From a checkpoint of a small mixture-of-experts model trained on Wikipedia: vocabulary 8192, a variant of Adam for the experts.
Below are experts of layer 7 (counted from 0) of a mixture-of-experts language model. Rows are named router (the router's row for the expert), gate (a neuron's input weights, with its number), up (a neuron's input weights, with its number), down (a neuron's output weights, with its number) and show model dimensions 0-127. Each number is 128 + 24 x the weight over its row's rms, rounded and kept within 0 to 255. Numbers have three digits each.
After each expert's rows: a language model's description of what the expert responds to; "comes before" lists some tokens at least twice as common just after its tokens as in all text. This comes from a sample of Wikipedia text that the model never trained on. Tokens count by the router's weight.

# expert 21
router:146123131104148132135171120161127113098126131091157118132114113116144112142150100125121161150090097104146129096118124106096098158076111125141143098135151139123141141103135134163165118084136127149146140163084157114182123104122133147107119139129149164148176084105138150154133159159141153155150117099152129107152091136109177116111125116091110130084153106136137150128075091161096126092161
gate4:111143156168147144128131134134108136137062121122162135178147138109160142101157127151117135130143100122118167107118150112096178128115115179120126146095135160191149120128176088113171100134093117133146119145177100119113133095136116131150093128120048119158130094097127128142152155101125125093090095154125124129127116147146136106129126123093133134132137117106115137134143084157119133144163
up4:109106177123140113129105116147106128156138126158105106150137108081141101131188106115137154146138148108130118120159107118093091123121117147121114127091094125121131165141100081112117143103136127143101123137133113178137145118183135177093118134087050150157108128135128087128129144147140105056144096127159116117154090106135134124110153118155129134124101110156122135139117098141107133151172
down4:095111125149125129147136095115091142118133138121156102165131150133166123101144111125117160144158116134128124044129142123108155099091146140155137147142164108100143117099136141071149075160133137101159131142112098150124154143121105125166181137160108146104141142131166121156171119159100146140127134124123131142163155132143208123101114106102093120150124096148117112112137113145129118093151
gate5:109106101130137137138124122152081157113102124108166134177089163120136120092114144147118112134144116091149143124120101125132174127123155135113147120124113075118108138088111185116181136123128100107084100126093194094099160132121114141156108107141096068160118134107138121142134159104081141121138140149139099165157116116119123105123116142111172119137114108091128125129105160148124134151167
up5:125073129145176143139099115108134130110160112094113121127150137089100103177132167138129126101139153174140105113130149166117086158125144148130126108140168152100122128147096086148137132130133134149114172137159133110144064137159153158125107196151127141088131117144134137101176107175130096160105123142156090124106124122147124137138140147135119132119135132125108140097107123107066110113115
down5:110132146065160137135142101121142116111137099135148148162153138131125133134094123104137135124159196112109105126132154170107139162139119134130085172125096131124172137094138142147130117150125141151160118169112120132113142129151116163148090135095117155110138137100109125134170154116097139107103126105069137123104112145211160133087146099122095131166132151121109140164128146137132104107164
It responds to: Prepositions in, as. Mostly in, and also as, on, during, throughout, heading time and place phrases and sentence openings, like In 2015, created in 1937.
comes before: " the", " a", " an", " well", " his", " 18"

# expert 48
router:156132152139105100134128138116113103115179123156146156082112124131139159180156123153168146154124134114097154150131138175082093122177144090111108114135090139140099136104143154150108085132162148092120112162124104143192162096122137082111155123108157140142118124123123125149099117104169141130170101117085123139119130119114119116099106139172128102141129152151122131117157087166116128139134
gate6:110160159132095151100121120108190123142186140108122166103102094107128116170142081144136122146093161118131138155158116171125128109116148104090138151081135155155085150144141123156126124121127098078148130140120110113100105141120145128140102135128108145171145121145139096138115096121135148149167119109086149141119105134162096144144153120157173091149098155105108149099136140122107085127160
up6:159112117133123133107153137183113149154130126111139129113111157118112092147152111166095100125124153091133134093120122130147119151092167105135125131095100174093126156131111119111148112167101143101127149119138149114091128142121103156145167128132127108085137125197171117130130066137113131098104160161128140134155136137100089122098125092120157098102136115087109168071096160142136121111130
down6:124111151111143152115169105127103121130153117117152102112091132122111123176165140101091180091138118127164118110113127109128117151076124164121158131169167095130113095113138151148141141131140123113140149154131118109124119086095110099075187103103158112114148136154096144144170114190119140103128129125137094150153108147152102128170116112089114109109162115088158149114128114153123143129126
gate7:146167138109160103090116112115128139104122164108107115146109102176123133103141161145117135125110191136124090160139150147150115151109102133088136133163110108071132140145133091109130117091171133173143082149131142125125129113121105147111147175114107120130150172141055137136158114134130090139115181129142114117130147098122115148161121093143144128093123109158165168133146109129142148135105
up7:132105159161139185154133143086138083152118118134123109089105166104121104191121164128099129160117112110143152111127181090104134122104103149088137128123131110152125169118103144123138148149129161119143130123112152129140144157118132125106140111118120113102103126130155133122114118086152144110146130128092132141120155147108108055107120129156164094147113118114146068157124112155086090140174
down7:123140134152112137125134137140162124103132127171147161092130066178146139158118149159131116104133163114106142131129174102125121108151127100138099132135120114129104150136164118146101076084157119109135126110147137149129130143123076110162173126107107135107163173113119147151164092146145124112128102117163132132112106124162101102155069122141080121151139115114147099112105113117141150184079
It responds to: Passive verb beginnings. Word starts and adverbs right after was, is, been, be, as in was arr-anged, been widely, remained, largely, able.
comes before: " to", " as", " by", " in", "ed", "ly"

# expert 40
router:103146152144181110127147149167121213125146137118094104149128113139088110135143138115109195104148145154116132151141156140092129126085162131131108142138159150120128114148145080119139145135106144098136136164152088146124136134129136077095136135137144126145097114115145127109123124150136115188100119139122133136081135096171105139121103146107170166171084131134153137144154147138133144142139
gate3:118156096126086125127184134117072129189112116169160125178133152131149127105122133147156099099121135117190179128138141146157141127138138088137129142122089141136141144148085150156136098133079142124124107121129132124122161171161123137121096100118123088147091157181141124141106142146138103152128133134117119174087131098142101113118140162140138130089106157138123135129086131137119116102114
up3:144152110139148157097138132129095125178103113088147073141126113131135126139120140099133163094143126096199148145145096132113104144094107093136081107140129176128139130141116115136114130101129163114106088161161105105128132165161147120100158106141074074120167128167117099098150140144150099107091096128115155127136102115144113124107129135157123149130129131149085155103126122133134159119100
down3:126120138110138122090138124122104137130128150139115105122126122136124139068122169128146122112110151123176121158098145123149117131133122090076122148133108120110159049092144096138120113125142150151131121103124161119149139099143117104132171167109163100142138195138113113113150147126171117092145102095151188126083182090174102133120141126113120117118164151140113141129131090114127109142137
gate4:089138144119165121139172157095133127132139120142148162128147155134127130195156105134142133153130148136102089150131147122125111152147138109156154116112131067103151096152165140148108110095117080106132080125168119148136088168142123129143141116120119107133137162096115101161117073139155101147112134108146122137140127104104148148131128108154113136143076122152121095148132058103107083126143
up4:143117121133096121106118136109128122164111142132097151116104078165128115127114102149105092116098112148159131093132098135142136148144097145145116149164134172113134144138121127164159126150133143162154141168056119098128168167135122138088120163120151148135124138115143141144144178110093148116166087138145126080078149134150128117114132120096131106120179131175121148161141125128131086142077
down4:114138105130120152127182068149168152157155151159112153106146171131133157102098149109139129134117107119099106140155178119145111117137137130134141121150163155132113123100132115192095119123174131127138177156122107113129138133167168094136112110108127120134102121127114142107131192164146117141133102100070138135176143110101120091168127122087132144145130134137100105111122161151108138101129
It responds to: Academic and district terms. Words and endings in education, research and government contexts, such as University, Science, Bachelor, Dist-ric-t in election headings, and years 184x and 185x.
comes before: " of", ",", " and", "0", "9", "5"

# expert 42
router:129097121144137114113088132116119118135107135103140129120149148172097171103152152133090174127124159170170108140159149138157120124141140114156124104163147108156114103198111072132135136109156107136138131138140162117148153131113095104178125170139084110117163103137126112133141128174122125112135124132102124168125142159096140131184132140144118134124171162136115087085104151093138153141129
gate3:118109134111128087164154122149129103154137133104094131108129100167100180137179157137140132137084115108110147154173167146126093125127171144121141133117113127140147095143154158144129146175130104142157140155154138123132111165146192144144105118122120129150135119127153138128139110136161144145121160062100160145162142135123121150132136129140116113152125094104168117149126144195125106078164
up3:144115154099161127154153161131132129147151118119109151155102133117128105091086119135112114130120140108150115098151108114105044099139139139113143118114116139139134166118158101152144124119124130091151119095082130159139098139160132182119137103146090148185112105097180127108109153115128120141150108103125164159173116146145103085162087132081138166131143130123112112126145158170138124131139
down3:165112141148142096142104157148161136158168100182158129183186205149179126116192142134188110132119123123123141138148124123077147146153106118134140137138102162154124095124124098140137147118127098130138108112164147122128161134124082156156167131089113136136121144125134167096142137096156171130111121157143130130128113134120120124121140124149128125091145121100134128132115141110109142103126
gate4:127144135129125133118121116125152104168070146094131112158115130129106136106137108158110112103129126121110129146125119129085082080119122123135148137140115111100149117172104114128150103150178119119126172144129140102119158142168150095150130155147101123140112111148071114148119143113117115136150141093112162170151144091046137115109123103151130187099133153181116119103122139105157157144163
up4:108091151116144153139112097140132137114130112166121117118172138124181106109165133138166121134119091109121098128128051108171112147158084140109115133131145140148143148131122118142077146117101106151126153107137110101138109093117089170104163105106129113085112136123140182133117139127127113122095165103137106120165126130107130156122132141126135077140139124096139095162167144175073120119129
down4:108094137149085145085100115127096133114139141164123121128104134139130115146110125140138162133114140117123152129141136142162096143119112141090116126141131116141173128071106140156126083156132156081113116087118076146085089129137148128106172095113153156127108169124171166097111129111173113125131130143130103098087164088150095146140140174156122142090120136150095121101154138157154144120147
It responds to: Sports leagues and competitions. Competition names in football career and results tables, such as League One, Champions League, Scottish Cup, Division, Tour, round.
comes before: " |", ")", " 1", "s", " 2", " Cup"

# expert 32
router:143133117141117146097144132109131125160149107086102101151082091112119151116078135094079143135140137111195140156134115163123091103092143127120140134134105152079128133144134118101119117100129165131135120156094136112097146110148145149122073135178142080138163111170090108088117119086136139143122167117148093139119142123133119097108152152162095083132122114108117146142131159149109142127116
gate1:111151146134142147127110127123146179139103119090116124142142132207101098143135138119127119106104113166111088170133153128079098152162118157124109125083133097127112112137177159125101090112137118149167087117135110116155131148115130140137132156080144121133133145133095139136155083142121094132135186150148134114145135151119138133144122110143158116092083133123089163158152089110141140140174
up1:113129108142082112152175093097095110107132160143166124140140130097122114146161124150141109117110155150121164109144096157158142100143113070107127136103106107114146165085112106150116156144104110123118156124106167125104144120136135141098114139120153130097138116125142075109140211185108109133135107134141111099111129137157115143145144123115062128156131142125166131097127103159105151141110
down1:125125072144163171126111110125092104134131091126151102141120175134109133164125118150113113124160132191112134112117174124118148159126106146146162157069111125125122104171097102133164102171143090154147087087135121114137120115136112120198166156122127123148140111111128135143136144135113118097156075111145146146122120114145143139122119149159142108151124155128147092143103168099139123136097
gate2:086146134117086123157102122108108148128113165121139123154152138126121138111127149122130148118116142104113175155165132106088112144137093129094128102072108162108120095116106188158161117102125094131127124060132145123128107154163147148144125107129142141122128148069139118079143146112163119115101117137146119118142120087113118166132075096133129145128095120127175127132154123189125123099102
up2:146104124099094152132140152149088095181098093126125113146146104133123105101097141170123158132114116101126188140147139139136124154140121141128125138150091110113193153124083110142176145142126120159136153140136125112113145143154122091133137108171096125149142131107134139159173178104118145138142104104098139135161133078170170126129117135130111100164119135098138177158140152137153128119089
down2:142093132095107140146112169146128153151147134096117101057087146180122111112106111120128126162109060117139132105136113138113145110181116092135135121126174117117165133143140145176140171111122147132129135117157145135124108133133158132111073152167143154122134144105165147172121127141153114115133157127134116104115124145119139113090095091117115145106135105147148132079119194124136124103130
It responds to: Plural endings, team names. Plural suffix s and endings like ers, ns inside team and group names and place words, such as Sharks, Rams, Democrats, Bru-ns-wick.
comes before: ",", ".", "'", " and", " (", " were"

# expert 53
router:162128134120148133142135188138100122169139103114160145154122151183103118140125173121093140119105149133127110157128143108117120122106168130160100116141078094159099128144157153130191144111086159119162146135084090146129111143095159132135147111145167166138118093130119151149140102144117143163145098161107156120154067131115161128134125098110126140111147168145117120145104115131114165128121
gate3:132109134119102142127173112142141148128100137137059119154165115135135118112122119170140132101110127077117123166151070093183083140143119129135099155080147111124164110121093160135130131134148101149079114132124127107117142112149168117147098094079116125126108146134149153136161113108191130102126093142128129132086154121125129146098159154133108105133132096129078124121122154138131102154124
up3:120073110169104115135122104112140110098121117103103157123119088098097151128129113089154113156121120119078122103130150122089157100146164137101123140135084141115132094156144152114122133133124125097097084143146148099067125114122126123088125086142160116133155143161169131101171127133079148154137124120163140119137086124127122123162153071129142140130105149088111147104169136128115091119151
down3:112108127112080103105111126091160133122099133186123119100105146131140159117126105150135090088087136113154186078160092125150121139168126123127132126117149159132114125148088117129124130120165091141160139106172166105111136140147143139116150110116119161154147126128173128119138142105150114083093167118138137114113149127155156139154117139122159089134106119149119124103119104148113146168054
gate4:124126186124111137117124113155117132101127155118070161215112160121120093126122149116138122158100156167139153146131123172130133120153087144109156097134099094151120128121092130085121132138131133148169130119156122132123119115085147137145147127131152138139157130123155135113119171178123137160132123124157106151139120117170102162182092145117120146143063115105147125096102134153122143146130
up4:140163066128132125110109118120131131100144119102096109167109178104100125134085103097173153117115116160089118122121145097116164126143113094113152123146140162130139134150065097129127118124099090131105148143121109137130096142107161143118098137133140126168130186145167116158139137139114137145150124129167111182114149147151116084180088126091133139125133099113122145090145130152120117100152
down4:126116083135140124123132149105087158113122121107153107169106134129116117107150104156145101114081115141120121086096105088121109110170141112113137068127111158101088124129116080121200155082124161119122154118139140153102108118134118136120123095159120118114097124159155121105127150121140115154137051096122121141089135101147135096114133108153131104128142144107138111090151104132161147086119
It responds to: Place and geography words. Place and institution nouns and compass directions, e.g. County Durham, University of California, north, town, College Park.
comes before: " of", ",", " York", " in", " Carolina", "land"

# expert 19
router:099140110125120143136126124083079175116149123119158148080131128184097094131116154121135106125147146118136127136167125105155142157115144150132122118148090117091160123148123112136200149131106137163115134146124157103118143090107128098107121132166123100131133135151153133144098120121137150131173132122130127180137162107062090160112108113112101150108101182143147140113138074128127127146163
gate3:071076165123155157138151102128127122160143116130072140116102147135133147112100133111138093159113156161169105165167140139152102111166156116151115137129147147119139134153144145132118136124117051161095106104111138120182139147149158152125141125098151121094126170136146102138122073130106120164133118118150116122104146135145112109137154172132156165099080134125120115105137112114142100132114
up3:170124143127084097126127108143136103069128109143120123135142142121156111208177126102122119120140134112099120128113108103114130091189127106129111129089152185147146097136156137090095107111148132142157124111140122126126144117176089142101111148164129141175170124137121141121137108119092109155090173154138121111155103129168116144158162105130135114101146118126104128136145144136086120142101
down3:118110119132116135128087138118130142111161151162128132140152112143156095142150138111137124133099072119135113082131111132103116111154134140130084178144114076131157107115127159172085166096084172167142128119111138132117107107126111115126087112158169117159161130093115122127121104116132128129102128144123122133073126120138159161115129153162148087098125057137115152103167153126165149137152
gate4:108125119135139121128110126124153088128109110121176133111113141119138134165103072110143108137156177129148140163118109154109114122144137152118153121086152150122106089111159112073119104137148101117116147121113127122109118144108138122176148099133131137116140088125128134112125114096125085128102163142070117132159098080145122076144136106191129060125121176112117140114107118142142071116124
up4:068098088118151127160127100145146175113144118110107124106105099134131147186142115109110167128131139154131136132146122130100126165056109135136131158155148140083144120165172101152177125164136118127124141119122103161122147099147127100127146125230065153138114131139116143119131149138105154138131131100158105130113088145125131104126117120110115112110136099142135135114120140125135130136145
down4:167153108147153093168132102173124128129119118172143106171120172149135156148132132116138131091157105127147118047122105174112078106126114139142124117108158098141114143159123106140118134120108134137108141115137142152136130171129147093111116137116084079087143146093128140117123075129121143118127102125148134115133129171156102110107155090099090114124142120122127154117150191146105128097119
It responds to: Units after numbers. Unit abbreviations and symbols right after numbers in measurements and tables, such as ft, km, kg, lb, st, t, and billion.
comes before: ")", " |", " (", "/", "2", "."

# expert 30
router:120127153172133145137157113112137143107090124140109136115184141126098166112124112151130094139154127144151155124122127113108099157162127157132123153147119191132132158161114073152103102107142096149100164157126098138129093096121087115105134138124113128135111129126139140078127118107142107096132134120141088092122115178126142127163137154112120126112137143185136134100171104143068092172103
gate2:088131149124147146154097116137134115212137136118137123113126141122118125122124178120106106145140120151137168161142130127184103105135169149099076091080122140137117154107129084153157114140111148122110108141103106130136117135095152108167116131073092097114173143151164118153123133102136159113132147120130144137145152165132132111150131158107152133133194088117090114123109114116121116112158
up2:108119116089106130163133157149187154138115147138166094143094146168147114117116135177095143103112120104113106135138093127131126101096099130086143111123130092117140134112137129136161159119109128128107145125131141106101124126129157143130114160088106080100133110137142096117137136118122158082052101119116120174135110089142139121134087142134170113132172130152149109112085140142150182119163
down2:158111155140116125163153147126156138124106131147120105144108124133121100171101150139088146112126160148134148115197158179170114152141101116108178113106099123133143113146168147146152118131115107093118126124158111174096123120127111162118181079115143186125147128141136146124115127138111129099087162111144135141127156103091075124152105155125103114113102118075131128108117114086119140117117
gate3:128157187117130181107126128117139085135133134165133101187132104137131130157179099118127138134130106137103093127138115140074138154128123128123133125095117125128159109151108152126105128143117100130119106096162117118117120117201131123164136057125167121172116167140121129083168125138124130152135101142127152130134053127106098137112122137128112104103093153126108133150152141130096149125105
up3:105135151147109124134112089153152145099158124155122113162143103148137106158135145124140094133134125138112097129128130178135116063125085125134158098125145133153174088112087121101087152156132114162119129086109126094137119111103127134125130114143123139158104146115106123075136144154154170076150137158103123130127081109142132128107130142066124114125081115107122088154161134158088150134094
down3:100130170100162108162156157163109129134121133147113141127160099176130117115165117150091142135130089186118132147080126084127149170094132131152140110130104109120109080145136106110149105125143123135097142115155158124118136156123131171127135111150095074175111157091103134158118121154137138164179149143150115134114147124134124144138106092139136150101155116070131140118113146132121179120147
It responds to: Medals and plural endings. Sports-result words like gold, bronze, silver, medal, competed, plus suffixes completing nouns and adverbs such as -s, -ly, -uted.
comes before: " in", "\n", " for", " at", " as", " on"

# expert 14
router:170125156144105151107110126141082163084081142155152142116131153132101097112165098134159099155136157116137112132139154133104116155133145098131122079097106159108175162151147111067115115117117144136124142135099113078119097126134104131102103114121135092168105119147093151142102169145124107157165120129089143136116130138129109150160103166155146143139107141098154139113153091131115164094148
gate6:134123099141125144115099086130127096122114131146141133119130113122150127135189161116149127164137161160129110100150162144076095140215142144105136146114145188114081134168125127127131133120137077162111138102145151169148130156139128096179091111101099111167156136124111136182104135151133128083135106153106117128160111131139141117131169150097128136115128146141129148116136133127120094121141
up6:174113106109150133115095131109151123150086099093114152094108130079113118086120121118138165136110131109133129111156107152088137117104091094104131105078122161163127149131138099101153133097099135130112190126134085102112138118137123095164081125154088160130130087153114106148117149124103111134148099142090167122099093159145130140158136119162121083114140146154127128133134106121142104170133
down6:080149120136133127132115101111123136105085121166090126130164115143148136107119132137128111134153132123152154070122168110125123109115130126135094126157090113155141125150165129152108086139099076104148134149093131118162129123122111085126122128158136058130119108128105109148152165102138090166096130115153140137153145065129147137130156124128074126100152103108105160116109142099069111140150
gate7:144096137129148106102105076139090140145155163092134117110109148133141152137118114101105107097154154137132132131117121112138098110126160110136136113137134133114095150161119126177165122147119067103110111112184163098113154140124136155160142086107155167135121121087155146144123105142113122106144128133168137134161097105124118093094158125073126116132092116113167094070107143091126136098114
up7:115118127118123153126110126136122109119145147074144077128190100216094123133135139083165135128100142083118124109139136131124107166080092154118142098114132164142111132127132129129131153111153124103151066120130125110148145107122124143129104121102110126106149116112107112148114131149155123145106116095132124116170140138139122120154122149086157143206112096125127126084140154142133119097090
down7:133142163090146132161122142097138151108130124117184111126118141109120104129163114162076136142127157144151114183106111118113144138160102060139112146098157099111132123108088106149130079155110125118099165120117119154123101132105145110101139079071118130120121142134135105140130172162142129161145128172113135116155159148120126161144152161123114171165148176127119131108152094160126119124127
It responds to: Taxonomy infobox structure. Colons, pipes, equals signs and line breaks in structured lists, above all taxonomy fields like Phylum: Arthropoda, Suborder: Polyphaga, ==Honors==.
comes before: "\n", ":", "-", " Animalia", "\n\n", " Candidate"

# expert 63
router:135130076113148101151143132169149170114102134105072139143129112118163119102173124101143100151142102145170115183116124100102134093166118126112148155130120105131065097139122109161104109096172112119150114109141120105144166129128145112147148110149073133108076129115120138123136146171138135116112146131162134132167127134123106121159149152172118160162146148108113134150086107111127111152124
gate2:082113098132146133196130109152126098142116113140124141129114110119145166105126139146125143148141091145137122143128141156141102109135127131098147089093120071142125132134160111131128133137131133119095171130106079124121176191188115152119123132108090121140144148177137124127155116139137146128118126079173094114148121099100160130164172106128085144123120126128121158125127130100119124192096
up2:153138116171124128111147134133174148093163134157149120116129155102146088101131125082167136129072143093118146197130090125137143156170105086108108119171161145111121139121108155141146155123131157145084128115137100099088110153109153116128167150133157137117137166112130109132099145122163116147123110139153109184140130168116146142161112138139094106134158112148112140116136104085120101113126
down2:149120124174119172123116135119088131160129121056142196110101148129111146141096108088172112117103139133161128114122127104160142128128086094106111134153138125139124111114105105094141125166160100121095115134158140141147098113129108124160138158099172104125140150112134149066088158153163124116142073104093115117123113102144125138103132157128112155101165152152125126150141153151115119122127
gate3:144127150150172144125167153123143164135138147110149142152081172152145139126141084127092111148138153066147142126135118157140136142074116102134129135127129157112103169127146134170125127111116117139082103111136112122143158160148134107075116135117075096125107113179142127090145074110135124124148107144136113119162125129167087155172150120141155152119097136146114119171103112112084136126131
up3:128120092152139160136188107106113089142121114066161077123119113114140117116132151128084145120152143135119078123147145140107129123140127137103171135132112136113132152135141127127135145132148085121144106100157177129097104094132122130107151138112104154133102123124083135124113163101129131152129110073147139136136121103087135153144119106195094133181086111120148159155180120098128130143161
down3:127110176101164104131147112142172148158107112118160144132127102110139151198112176147110106188156168152107122116165105116141094123098160128126165144142121141140117152131165128134112154098139141128131142117133120158124143125113131134134150087151149066119136110158161084158157115129162148147158137141126139112128160090169108107117105138147163149114121131130128130171115075097106122144112
It responds to: Inner and closing noun pieces. Word pieces finishing abstract or technical nouns, such as pat-rim-ony, earth-qu-ake, mechan-ism, plus whole nouns like decision, method.
comes before: "s", " of", "y", " to", "al", "ies"

# expert 34
router:128118129126121130106129106134118153152127122110104134119090157074121081143113114098114150155130134138135100142168102069099141120113093130092108128144126129107105123106114112113116118117127100108107141086153126095099145165139126120149158096098122138119125119161084131084138161093164122165135148163093154079148127111161091166183128132150172162143150135147110090117114104169119160131115
gate2:136142069134128108117144145148106160135123111146135101149129120129103140144145117183171143122102140147100110149138142119107118113109170127088185116108112100118088168120158110108111063156124141105079126107130136148140177137123117101148145119151066122119097106131156114115132124172130138092091100140089124134122134141142134158101147121139091164103121153101124125121121086094134105133173
up2:146176176151125080126095141116182085138102076131178135130111106132139107138123118137064126146134139154132112074130134096117118113105103142122159134122117142119122136121121104140121119109108138110150105148110118083119126155161164150127103169094098184125139111147104107116108119142153129123136116139122096057134126135125088146164131153138116099090157125144096139122087126137130147090121
down2:109114118111099162162121150177135160126126132157096096150123127160099106155140128091157135128128120110128123108099139111149092136123108143151091111159110105132150154129128085206122074127122120129146112146102125124176118129121121150122135138133182119141120133129112143117146132134139124082079096127166107131071158084144111133121153164075105156127112151105095095125105133136149120171112
gate3:089131128125094106121123131149147111103101110111163146134151119113112096140115054149104151118163135153118117153161107087111129083120133137118103116090150130163139125132174099114115147135106106098133097101154127133125123075135167116128065132146119144135146140156146134123094159121141108067162113121173148088105095183132113123133162122142118081134120116138118095125143144143119115125172
up3:145116180143143168159129104151137159153151147160108141131139176177152168088141133105132155116080137136124114150099128156142113155112124129136112137151164136087107116087154116110149117088139152129112132141135155128090102136100086166162115171110129132154127098140175129122150100175104129123086094104136111161171107148132140134152131129137123141116113148126168142103136165101145147082129
down3:121105117108108127112116148158139160140155118154131086156097164127133123135120106091141154141111129114162123142174153112137151122097148113120093132133130126115128185120150114134110068116115112112150100112153123122142135163158156149169101129127108088130141135128078155092084144085184127091105140149129112080138137143140095126124158092107104154113072118107140125113101080132154128160153
It responds to: Syllable pieces ending -i. Word pieces ending in i inside foreign names and words, such as Neolit-hi-c, Palest-ini-an, Mak-si-m, plus hyphens and numbers in table cells.
comes before: "c", "a", "-", "an", "on", "ng"

# expert 31
router:162140128176104080132105100109120105143109088122159139143110127159142110125134120116155145118073119095085176114085146109106144117146114159117130157131144131114139100081136161149165115104113161154116079134116132077166137130109131124134128094110124081128160124114130169089127134102077146158125134115148112129110139141141137155126155142110112098159131141166133140117158111092079092140154
gate6:141088107122112154116154101109128147099117093152132138145093132133175129115100163100133068091115116127135108108119111115132104113148107090103136140095116128102124107132101129115143125179139080159133115098123226100125144118157116147136134137148148142134119140116103125092129154170131142146157073137127153126137134110154120120104132126119110134128055167086102133150127148121098112104137
up6:124121148158100167150151097112088129122059141159155124145133161132160122099129166105104111113104115145111152118122135132132108124153134179133131104105162147110119135102115096125108084093136141143114110136097165074143139083114132152153107119126132080114134178133095158104140129137137130144186096109082147142178139126155116121137103111111121130151122132143137082109146153112148111137177
down6:164175144156125122146132106185132087138133138157155141121141147135140128073099135096118125097094056104139115139165135168112136125094130126127179128161154155101128159062108103120150130130120122157125117166104106119134174152121149119136115093131126098098091118100113154127179153088085135130130140131159111101132125127140095148148121104156150113112127119121124106141133136120142126079127
gate7:130132102147133121129101119108122131195119128122138166100165139138098146111115077120097143147118169135101143132121138135114115173152146137117129114124155118084167089087103157107125111100132123109110130116154095114068110167131072104136088136103112105125113128124120115119110095118097132124116195113157136108141153164156112159138148122128157113155137143147104172123094144079144135163103
up7:103107128129166165123154126148147145083146153116110102139099140103164129123144139166158142116143098105143120119118113117158140120070129099148150169104121198141133092146132141151146122127121055114120130148113151090134112157148111119113146137152110123144092120095173124141157094156135133143139141097141093092124116125100167095102131092127159169122137119126128134112157082173168132140129
down7:157112137148107182145118137140134178121147155102145121151147121136130127120165145107097129142171213145127157161187153127118160119145170111130089142126166123141115096131122085145112135149151114111125129084123106162148111123115113160118149096144125148135094151107116129128127130195121094141120081142159149133160130121150099126143163076119126108115114135152101149143153123157131149123110
It responds to: Pronouns and connectives. Pronouns, relative words and conjunctions opening a clause after a comma or noun, such as he, which, who, and, but, when.
comes before: " was", " is", " he", " had", " the", " has"

# expert 52
router:103114149120168136157144142182158169094124116108147138132122113110111105099110137107128138150107108148128113152155161103137124122156164096118104106090119176157111097145122102143136104105143108112113119126134092089137151145098132158154126137093091133108150130123110156122157123160129125162089131148101133098119157171114087108169133179112173147163115169110120100106135132129172069134125
gate0:130171079128155131105137146120143173142094138152102155123161124161082101125161133138171127163100123151117154154149128111073095147131112125120085137112140121147096126131107132151131101136069126099132151118140119137123135137194118164128127128102155156149128130134139102143145085157127125130096142144113129150123116095123150137145113132163194123115067163092141138120155120133141088160146
up0:131102164128166135186171129121123112095152144102156113145122117147138126084115190073143154160166140135148100144125114139137149143107129129163117095156120113161109112122141124153100111117136114137141122173112179134151111122105111095102116138091132136154111150131085083115136120139155140142147134155080122105173123092107171130131131098121135104104099129177167139156154150104116136107115
down0:145125114080159108140144134106094088112090177133129134134134122116097149105160143201152127138118136098141077125076087163077121116170110106106148103126128121121139101132109119166126159082134164118121121120076157119145140152142130136150125149129113140119140135147098151158158098179118136110135100140130126137129101134145117163110111117152142135105110092164124153086120123172106155142136
gate1:116128158137112145153139124170110130112125132157144153158150130121104153113073138136102134120075129116112120153132169113122086149152192102126140112137129090103144101099104145091175102137156103109109116106122133134131150098099081124141138126145154146112123137141183100139129121151105113083102124133123123169139108114101119123136172090079082098107081122104146144114108145154122094099144
up1:151128172146120139161124144129165143110157109118106144225129129125148140123128115141122155127156133097097090128141111163133130164129065108144113102144140133077120148122155117082145140081151133137105142096120113105102165105133159097126131120119148117129138095083145123126164111107136142133128157146118145132116100118128127155078162117093137109145178114108138128143147133157159137070144
down1:111115152118098085133191141138181165106143135118138119143134114177137178111115139143126109122174100082175128150124086188108121133146144127166097118145178127076155151102149128120130121074160128114145151131112134141109151129131143120096139143128117138119140159104116073096128124146146077150135165113102145131094131138146084106129120116091119127134117151110137114135120128100104114134117
It responds to: Slavic surname pieces, infobox terms. Pieces like vi in Slavic patronymics and surnames (Nikolae-vi-ch, Živano-vi-ć), and infobox or election words such as Succeeded, Coordinates, Turnout, Candidate.
comes before: " |", "a", "s", " of", ":", "e"